config.toml
groups_per_token = 3
norm = "rmsnorm"
norm_place = "pre"
rope_fraction = 1.0
warmup_steps = 311
decay_shape = "sqrt"
final_lr_fraction = 0.05
train_tokens = 604000000
Below are experts of layer 4 (counted from 0) of a mixture-of-experts language model. Rows are named router (the router's row for the expert), gate (a neuron's input weights, with its number), up (a neuron's input weights, with its number) and show model dimensions 0-255. Each number is 128 + 24 x the weight over its row's rms, rounded and kept within 0 to 255. Numbers have three digits each.
After each expert's rows: "gets" lists some tokens that make up at least twice as much of what it gets as of all text. This comes from a sample of Wikipedia text that the model never trained on. Tokens count by the router's weight.

# expert 25
router:098173122122111167140128157097110112115096106115099166125133151130108138091131129115173149153141142126123100115130105108105163150137121122169144157137133082090149095127133131115113103113153104138169158201170135105153126125119161126153115142165122119133166114145133146110173113083125127170071108096120101142101126120134122132128157080118167135135131119128167153124096090113142136126148142135134139174120073115132106139110111087108141174114138157085135101177141126140116149113143153150149092155129134134112118138103099107137138081099158133125118117102106135147104151146129103145149148154092146172153148185131108149109116170112161120142131113106130097119162148116154121089114140155110145103104141121143057132132117137091132133148123108098149107129136089088083096072086151
gate0:113147113144136122141126116099167158054139092113125183147126122165177120120139127124104089112147131139150111106114090097055119159163127104100123133110132145094140122137137108106102149081135130115151174113127118116133145097116117110131126109164113154093143126146125094130134150118066121169123100108162120149108094113168178100153140114122105137148148169171121116092134121151119103182112146152102120146134110120160129147143096158111128113159154143090149122141160111115135146110143136127125104121117100137136100159142124123127072123126119111142103095166126139131123109094130101128143162078116127114143085106160111141096110150132115161097171111132092147175133111115149142115144150102100167120112092181154134158115120093124158118118105124129139105128128116116088099092121093
up0:120066138115134163169133121108123153110137137110148138139085110106154097062118155119122116065147114145157119109108120103124130161155147112098093138111108160127112138134136108122162115120124103141156134107145128109117142109108111145115085097112154144117117120195095119163128096114106148169121141154132094105114159081194109115145157092124146118134081165153146095094124139163138178183088115123129116099147132151134151102160137114133158100123158097115159125155118113142141132128157123129130136145140117125104111127131166134149091132108118120132114107173155127114146122110159122150137129128156114138143080148152064079115178092174123127107141112168133181156126179116126137102116092107168184109116084133130149144107142065129112130103146154121104097148111135111108124115128148
gets: " and", ",", " with", " a", "s,", " as"

# expert 22
router:117157127136087123146133120124127127133112097077099159125090138121127148142122104169117142122124145089164088077129161144112153130100102122147154141174121061101127116138132121120115155121127116113114139135100142088139119117141141107144106169135147151141147124097138128138148134141139147139100107108147108134129100152132075132116078103126142148141160128130081118086136117118112099141132104140074115166149086115094129144117111119139091143116139194119124153124098097131135190113120105155156144121170094141111118123125129137150133152131119118117118149124086119119110142148113078162113108135136155137160131150166096118160151168074148122132121132114117139142084130089144136116107136128125091117124119129151139116099150129122122116136119083127115162081113130163107097075108116
gate0:123161110139172171165111111099107131131119153125099147136128110143106160151115114145133189153139164117157105145110122116137195133117157173171117131160101121078128107141120128173110100123102100112134152167135149152123138110116127109168110129126124124101136081141142152119093158093129136104105140087105083127113125153144097107116138108134177123148112135106139109101107128137120130161150116135115101147117141159125131115136152121134106152129157162115117134114090120183158137148102153157167175120151128119109141130101099121109130128111180111093120142081038149126130200139091113149130087149156160108196137142156147130144099138161103124129106148115118164154135116119137187105167103149131141138150129135142098076146128142089116129180128137151086129126164109133161123109107111
up0:139100103111114127078123126120148119150094128107156149123154122114115101108118115149167068145110132139114121083184096147108114153126112119078113137107131124159144114091102100129122140114096126150142147120148104125154108091154100115120120094161108123111099157133135118099160118150140114131134145156116174117128130064106140146120150135109101122103133114125143131131127114110112158104120170167126129130148089102158144149132089129087165128107106098118121134142160082126104155094156129108101105147108113081131114126151150128120133120129081108123126129124165134176119108104137089122119152114098117140056131162113088164094143117111135076143159116102144061128133132118138072112099153106124108109085131145107121165140107114156164138115113131134167099119098119126115121149125160
gets: " in", "=", ",", " to", "s,", " have"

# expert 35
router:149119134117128119091113135147163148132108140139139149096103091121121117148141138173155138177109136106103128137142145123121114135118138148123116140112105074111155127109121099123111078106126126128137132143105166122178131132160154107128112157168163082128141134129180167123130169108121155144100121141106123158106174165132128151111127138149185149137164137144130122083102117127125085146142133135117100159121072090107131077105119119146085121092100176129098115145127122107100115151103119160151111107101134138138085144153149138100138091126107133115146153127116121149092108088127092137140117130132137138173090126139114168106124111080120117126094111101096161144148085109130129105113122121108102149081113137176141146127109110135150110152125162122116139113141134113109132131133072
gate0:170140114085098099130160112154155133093153148150109160121123135106129170138127123096112089122080143093142134084117080128099150148129120096156170144153124140157100147126153148119140110164146116111132106071115102121116111160093145124141113143073089116160148152135131114176120125127182129091154145098149113121140110107159167103139097122114118126161089108193117091131138157148092127116117123107142129098139147107140100133110153059130130107122135130105120102121142137156130137116107126136128119126151139141164144119120175136130108134138112170089126091151165152120146114140114125104126113161117094122139168121146108116180152092122153167141107127135129149118134148112134123156144130115161135115175142136151151149157123166119139087127148156106111108140158139097151128125145127
up0:117134139088107112156117157117073129084131120163095123123141158151130173153159138116149144080117088154095112131136132165146138143150106122144120141158139121125115154135139146125086131149158148110140116122131113121117199152135153120160131088110146114144127158153118118102108088148191154068157121144096147085166147100087135128121133131112083092145121109161117089108125161137087164105101143141139136128120155109096143129129133156099133114173135136115109134135112112144146108136151167139106134132163103150159153091139106147157114182109121145132089133107115105127135116125158139188088128184143100100149137124134132133113112123158118128130140139193147140106134109186128094140125122148124122136163129140110128124113136150154146124090144105110146157110136150137121094134143116
gets: " the", " of", " a", " his", " to", "'s"

# expert 38
router:152155115158118102122121133110155095121143116087111137151110177111104128166187137180134098133099151111139075159153120130137109159130098178137086162130111100148144120115074092116097103103117134133129128152144133105154137144154123109145091119140131114149156130177142123141135154138128142154101120114137171097120120121101113135134126147160148136148149105128112162120111105134128126139127133152083066164172107105139099121106121110073118171117110134125160086124100086138101152126162141171149104116097121116125134179142138162094158150105116120138132148126074138112082124119125161099128137145132149157135123146147114139118120158106140143132123115115116123142090100094098115108136166118155102111062137139085118118119106128118152138157130166123117133121133110094116135079133118
gate0:133181103123121113123147156119134182141165127128112153101116116171110166173111122160134118118118157141085101159143131109116076114150096154094151161158117130147166094129114112172116133123138126109129144132156136085138103148129138119126180125126119113121124112136152132158133108102137110111082140121112141133149103179104148144089105126176131126102155142154149123083174102089111133145154141104114121174116132132140093100148126139180165160151136151136124151141154114128173133114165151161111140107117117142183159173164103150138099141123065145151134131131123100118105100132132148144097134126145100097144159146121121190111107109090124136115110169135150100153115120132149160117101146129132103135151108154144126112099168082143194099149140128129140119102129151149118072137166119
up0:099117125117163155176113116129094116107113119133132106098131134096096103109094107110127156099126118094122183104118113154117156164117169109164128095117120110107111121115126129105153110150144144136125117157102088129144147138136138137180078118143143111130151120168149147127151116123122135130141127135152124112097183094126133089140159103075161174142111128130107109153120147141119121152123121147138139114139122091138159133103129109090073109147145116121140098141133134152093129131084121155143105139133141114077131122144121094142165087107132118131127099124123169143179133134098098116144142119106157131125106151139161079134138195150117117099109128128092151102134151119125120085098119156141132167141150116133118146145095139082094154133121104119147164138106123096132190078098162
gets: " |", " that", "-", " a", ":", "|"

# expert 32
router:114163124139114133127101134095083133165167133132126143068144129138114153139118132134100154154133156142104091121156096135147132191123093128150116147206138067120139145134121121133129118099120113125120154116140160125170109116127121085140093146100139104114143147124153111114167128126114139123101095147106091167121127175162130140093124130092182114120171140114110075110128130095103103141100128147064088141076115128122140115128114164104105150130153143122135111147135123144140115121149128138155111152136076084105085163138136106116144101093113097092116133163106160148110121124107151110126136143134120120144133151140073145121123128104121120133161117136092123147082098113139098111074155138139121130142123123144115106091113143113133148137100104123141113132101088131126086136097107
gate0:143129116150122129139131106157131112147110169103126139100082098074118101128111105156150110153151116102134135137119146150064134114123114109133156128137118119145141089116169133136121089123117127154119085142202146140146109124117135175149127128145101143112141141091145141117096129067145125141163104151147093128136124105134131134157116131173155176118152112140131134129151123133074145157143127162130077113139135114158094140108137101159131130131112117151124124122164131125176158134116133147138140140094137106180136167104096091134102127138145110139082121092156142137074093147108125126098094137128083155126105118091126112123132176118148102148116109121117161174118143148157138134149174201163141148132137134132116156119123141091094111166100105158161104078141060118120124110066163
up0:097109111106124111133205148131128119140123135112128085164128101132155166169126133135094141118128106103134142150117151105122115126121100112121150131157080141151161080143124152106115106113152091142100106130171124119102044113129119100128131158101163150093112152091135149132121141071119131128109099169156071146181115127136136119123076099108138126144098134132153100156150124115115120080131120119108066125159140137112143143122132140162164128087125114195100137120144156126105139129084109124192154157124137164143122162114133106126128097125111146107089117114114118148116148135137179156086127106151074117147063111064131127142164174093152109112135083116139174141147111125138154154153152161179104119121110134128171184091132147104066124131105085107130121131167096122166141146121149
gets: " |", " of", " for", "ed", " 0", ";"

# expert 0
router:143148077119118131123061112130098124143099124107086118105108127123105132119133139123141167139094197105112131157137125106135160110114105161162105167128114121087153131131082105111162069079149099101092176167153141164127126099145087111134111099121129146146137163198131140123142162103161165144136140111128146119101150163127138141101119117083178163130139106120134158103108113099106113127134127162104096136104111109138102145116123123118108117133118144085142141151101125153175155138151133145146132156088113107131116164107131143127109102099115138132072146128089174126113118087123102090121115126100081121163125134135114139118126141103102136121181137105066115105133122141156119125116142123130127152094095155095128136100099122159147170101106166103134112098153094162138101075075132
gate0:150151090120127140106143106157123106127156092150140117139104098166142122155121102130108112179093165147101122164123129106091114121181107174144146147095092137138139153118100104095115085080143119113106142145127110117180129108150126124106171141130160052129123151118120159134124147129135109118107147105130141153109118107102129128133111161152122113140137148131146178109140114116148083100116126134097153118159130107132172063149153132136133092094087165184150135115123104134119130122101138147155108103150103094080118108112147165103090091103128182102126130099119127159139105093115128100141168153112093124178114126102121148115126118116138131116137128117104138127111086138122129109111153070137082115110118133081134158103148087124129123126146147130165131134174146123105099131135129
up0:135107101160144133163127134123113087144084150135147169108101156105105121106142119126174131118173129137112165078130124151123138133098137120160129075123129103156136106086139123113157150129093161145145123143120131137150104112122133110103081133136099139149147104162106104137150099106163139143161117127103116116084138154155120149124149101161109142150165112117104128087145104137147150087149129139121141144112077077149117153102109108116156127177122125110168124144155136146137144112121094140076054131130145149157099115148145118196128165158121119170122140141126160152098106167111056135118118119109157134092104147130128149122115181116149086161118131081141126136122111100157100139152121156142146146117158114116120115133102118143124120185116095094131086102122118091118110131157089
gets: " in", " on", " In", " he", "In", " during"

# expert 34
router:114192133149129133139141095126126104153145124092113135122135161154101130118129142134134155127130161105109114140139113110108144171144102178139110111145147081099124135089130100110123067089108126124137165150136127136137138132123112095149112129152136111098156144122144150091157102128175152125098117123130118122122105137121115095111087135119151128147143146132103155131113082102137108113071106127081143156123082149130132148128103121117120136145154193098153157122100086126117156148097137117098132102123121103161101127101153104099149084117118081118122113108145142154094149126137124151162077150113137131153131155138089136114159104137148126131156147071106110130114124093142144123119112106125075108112118117099094152107062129124172109151111168151126074126119111131105096084107132
gate0:177154119093117087126123115131145104138153133165125166119092142135136106168158133150133126157152134097106109144121146139169103132143094114128119124142104146113134149085135140136111152091120139119118116093127116112139178128181108096093136119118158146129155126119118145146084092161143122110135094144104112156087145125158159153123099164136128063102151128126117134098120149140138152134137085137125079116158127151125092108094119154130163165125156103151077121128103065096101120123129166116143108105121146103141131143111124118135138131164160085100107097112141130133100153121124119099093136129136131166109123153072121135077161116122104126155157170156128158148108115123127123191098157145144117130144146167144121163094119150158144155148113081128085116129095098131176177140136137
up0:139130130122104146148143186156083120130165168119122136148165140136123154179126151147086105115164158133102146130183086115146095163145127095146124110133113176166121164107161132105088112066125106127156146132068115121103124140123137153137122125121107153153158157129107121138133132136129130142117144091141068121110097111156148159159168101138121097124135143112084135145144119119106126137087142137157092111160127164152114156116110129122114110155137161170153101104123077127099157131107155086121097121159117119083157159137163139087147139087154143088133094138175094109114110149106164118121152136108140162113093195132144153150163095124142147064109135122137156106114101075067104156119124118124076148119130090129142090116127133127132173130082118155136138155109145111180138130153088
gets: " |", " had", " has", " have", ";", " –"

# expert 8
router:085173107137125147088128105101108118162131159094177136094151120123117132130095108141163139122144148105112107120128127101125132143147126111153136112116142096060140112183160118117143126110098101104124122165091119116165083139155136120189130138136158106106152153118145136123147126103122136097091095113098112108132142113113150145116129101129180150166139117108077126086129091121145096152124132095058118190152096065124153141113118118113117130161145175136123106111106106104106124142147122121180154107098118112150096132124124110120110120110091142139146153121125148148107124164103141117138127135140143123099138114128102135129139157107144123139138124109100114150052137094128107071120155122133083131134121104098124095088076094121149128176101110163079145058119148122119133122156125
gate0:088087156105099121135101102128109154153151151127143137092106130128153110127108111115138085118141098140082158151082158146155137149150103136111172136128134108082167174156141124138132147143143134105121111132146145120124102154154129163139143150143114111119129110168101145110108182059102133166091155114130125122172176168112082079077116133121106116130132114127108147153158139101156120122133148128158146130103142143112119111115147149142172153132164143115113127122146178110133131117093120141145100169164145197146104145116111146164132125111178102149117161111148150107089145130129104099110147105116108118135103107118092148127085160141140131173168093134074120132087110152167126088119122089092151167158043119110132133110137124129110146153082106137117190114167151119117102140132159
up0:083090124123148099126139067130133134181152154105142130126092153138112132105088127104149130115167108131150114166080112133178188112124088109121192091131118107101165137153171135170099107135135099097104130114104125103159113169148126125138117161105176127116115128149105123113103156095121108152095136142118134127201155145107159120093065169093102103128130116108133156166159113133157148119112149100141175137119130094147127125141141140143124129121171131125149098060114188114150133111137159106147114165123149166063134140162117123156109121110183090151161150099127086115099133104141109107133145116176106092137085142153128128110125124108141162160140098103129129099070150157171141153125102167133114140171128159127133120117143144161115125154097108165135158149123129098116115129149146
gets: " |", " 0", ";", " 1", ":", ")"